Experts of a small language model.
Experts: 240 GELU neurons an expert, 4 picks a token.
Below are experts of layer 5 (counted from 0) of a mixture-of-experts language model. Rows are named router (the router's row for the expert), up (a neuron's input weights, with its number) and show model dimensions 128-255. Each number is 500 + 25 x the weight over its row's rms, rounded and kept within 0 to 999. Numbers have three digits each.
Before each expert's rows: "mostly gets" lists some tokens that are sent to it at least half of the time. This comes from a sample of Wikipedia text that the model never trained on.

# expert 36
mostly gets: " could", " take", " had", " having", " took", " have"
router:479506487555527499492486542554524486484495530483453509492511455486483496492472520532538484493494503506513482495501515507514533529474508519495495468477521491501529531487503504466490463506508520520463493481479498472495529515480504513527497502482557475525526457470507529499502460475520504492449514521486467494478491523504522448517509563487509457477478514502526474538501470514498541494509
up1:474536476505513473463538472481486540483510532488500518515494505494496469522479499499494503445507538497567490526484462518525526471491489468490520535447531494489504484533536501501436500476497490511506498501510489474538485488450537515493507489503444508564501497506515507461511541497547536516512512472524485460465479509499512491516479529469494501512486547505549494496519489496522481544534
up2:522503493418522504504490473563492507554486483461512465536525519511537496523522481540525467495516476467485514498508535498528534503493507479482519481492494454483517565482459517485466503507480446523517484534473520529510494528503513516495489461508531538510510483539501523485511480498487498484489505473492496519484505519477506485516453496477548515509483496464461526501470468505471520541522
up3:457480528517514447473489502518500531501520537506477517542510455527508512454483461461533469506515466514537495514496536500470536487521486550488494502502518512537492545533476515485491471527462525505455474510483497526493487560528535547504455519443478501500529452502516504522466476500490467544491467492496482496514510488470581523489522522521479463473510492526523483483517493507500516438498
up4:512531528516460488524465485498506511512483519553504497531481504475497487510480505517529467508489527474503509452559511482507511545496491538470478509509496502481524489539533543505516509514507532483471515475506489489490524498514498515562521517481491493480495494472462473478455502476557521490483457490506476549518503475490504462493490535499501464517509504479535544466544486542518536500459
up5:463487522514461508484480516524516479492483527463512514463473483532522519517508493491513542465513513491491524519483490498476487566508486566509507525484515514452516531531493540528524519490506501505497498513500479478472511523515507509511502530452508496494477473495489519515508485525532521482505476527490527502503522511494485448533459544479493487498476488522482496516493439462484466476500
up6:503472460493499492483515491492533494534462503497533496555462469490506515502497503489472527532488515499498475478512525522471500441558474532525489470512492514479482483472470525523515493514562501482501486526528489487502511485496541508502509520503497515513487497484487490532507481519514519495536488495519481482478498505500521487518524510534473486503494486510516470534481506496515479509457
up7:460517480481508498520468477514498563484476547519481486560521461532513473499497488487478497474493526496506502497486489526452549502516473527498552463500485469538512573476515462520425528487485462491517487514517484516492510522518525485513515483526557480469494501510482513497509501473529520476487475498525500455505472504487528515503518483535526521497515557496490479502549522435495529484516
up8:437518514480513500492502517485554475492467490477488544476481463490529513548513493528457488513495516530488503513515491527449528516510485498485500504494484478506481521505550498478465420470493461487488510513473517506513494539490496438543454490503511477507515468498477492447466507491574482488499499509497522471465503503533462452510486496486509484551503515452497492508533525523507485474471
up9:512483499537498497542514507534485504527495536487506479520501547523477511446471432513509492517582496500554511523499508471481499512502476482501529518483532471517528504465525460509484518515525500514528533502507499437486467457547467489509529502481492557503496512489505496481492510497531525513467470515507496512504484476441495490498445532507503510487492477498470485547567478500522501496518
up10:541472474496527535474536512513469521506479494556519529526506563507502504515499498504498529477541490488460473478489488522470521517465503477514485505480474455476521546506478544476505494540514524482495511483518513496508464491494484459530526483470544484509477543505506463501494475482507523485515491492506542519510515465509532545519480522492449506464501475525536535476520511466480472482513
up11:517502500504479510514495519518486479461530502511470476455491477509494548551536496469520525488476491524531491511482442456503529546471523567490494457497532498512545465440507534511512512530479508499497506474472479532528514506548504505510534478490475513452515521504484495511524524472555534489517498522484476514553497487475437472511464526499504522471508509532462522496538529510505482507510
up12:507531500511515499502504500518518493529496542459493514540476516523510450506484502532493526490503492502478519493495464523478506519510526474473492481490490466513527543453519531515504482488486557500533468488513495525505500511482519496481522485507554490503486481454487479498503484473513513478494516522528474495488486516489503507505510462526532533558508493480458501520501532515475496515470
up13:491501494498505499506471489476489530537520519512463491530525485519551505506500532527480497484474484529508507497521502529481528508486430516484486443505518514467471480509477521499463492512495484453486536509520476521552514511475538540511486473479522499477511449497446505473493467490488480482467530461507503533479505463486488513533494486518493497521494501490506484516502512489490520528570
up14:492501498473472502520527476448486484497533529498522475488509537491498493527508499520479509483530506545503525492565501489552560479505478498467531497461530501515482475483483496490495515519528459491481465521492477473507514478552516482461539517510495484535521529515505482498506499486497497520521496507502499500514500511475487466461537506511493466493503467445518521513518501529491471558501
up15:515472459494507528473494514488537500493483512486493488504543497545488489482486477526516533469484515497539493508516471518472509486505528515487457528486472502480484566464441492503462480465491523511499481534527530509528524510524528521486485487478532480520533510503500502487525447510468487463476527478544513498488513507514480471533515478529497529510499511538491501464466530494477483529477
up16:496513490529504527542489516500496513513513504511492527501540515495500536447491521481513524505501521509505537494536531485508513505474503480482513511489508505520516540469501506517460473447509494529547504500498478486486480475548467501523512476481534529518489488492480565522461489476496503496474495473507453475523509507506540524515506505486515510467501497479519422442524478504529502496518
up17:549518516493449492505486524476531502499514486549518468528483484497507503537480523445507511471473491536535501485497474464527538487510476488483519482496509517491498473529486496466547515547498493477513496467508489510488487463491506517477543499494509451510546510481539478498503525461491522504499477553493496538493480496505520475506484502484480504497481508529476484481513502541483457491498
up18:521495490446449540509496493472505509488521510555454500541530493495527517542503508465457493477492525505509562511524501493499507454523496479518551493434484522517469554523498535509480490540490486525525491483458465541500481527505498514505495474521469473477536485512501480463469530439516533479505506496492498496489532508500510496476506478521496503458499479510481501470523461506483534510551
up19:429488498519491479485509493481525490517507484516549509486512489477542498463508503493512519543501461517521536506543548526458500499520468500523477472475533526499505521494523504559510513460471473519518496472496477516476482552492553539512466460481507530503490515477522539494471482479445496510467492486485514533436478472521499473442501502508480491470515497496531435517523486498478464506509
up20:435485500478499517463471476501508500494486527478495501452523543482527493536499511484498495531526465537503460490503477531496498542525515471485496494505540514499478507546484510518444445474495506497469532469525457534528482461496493518464467475525519424505492509494430495496459529497475495501519460462514532519545516500493511509525501438527580497532506525517527494483487521477511516561502
up21:504505481515486492544491515454500497506497516481532488479503503441466533542529514490527493497506477499569462534464477490503499492464477502503476527482497526505505538479468482488498443511490487480477493507527503501491505488487498535509493514552435462503508501521517468431518500483460466490486479454483514457509515496511460497445478508446525491490501557495494545469511474501539477503475
up22:555539517506503490454473523492496506511463544461507531471506488525456533512493527471485513485505498504496482500514518512518539522544470476464489473527510507485508481515518510516548491472494517497460540505491499473513488478492474468527496499489513460472490495460466506536475497459491450491455465508506510489502464554493452535516515496469545490516469519486487476515546483486485471509516
up23:455514511504473487476551492510534532522486474527469443519501458494463468482465513543549500492533505513473517482506529544523531482556493508484499495484472465534523483489432453491497462515513510515466479476521495480508503508510471525525549441509495501482520447481486461526473475502498508501513455517492550500517506525479523475479520543562483468524476499511474426495483518482534509479473
up24:499462501499532485471515498494510482450522508479493493455498486475473483493493519514517508439488459502505480497509481523507527478512564513455485519542521499535551499495514527526473491456515505487435525494507494495464506515487494489525531474522547480501491479490491503540492534505535486513489515514472507459511507523497449515504490503523505512489487528484493506518504511495459496488492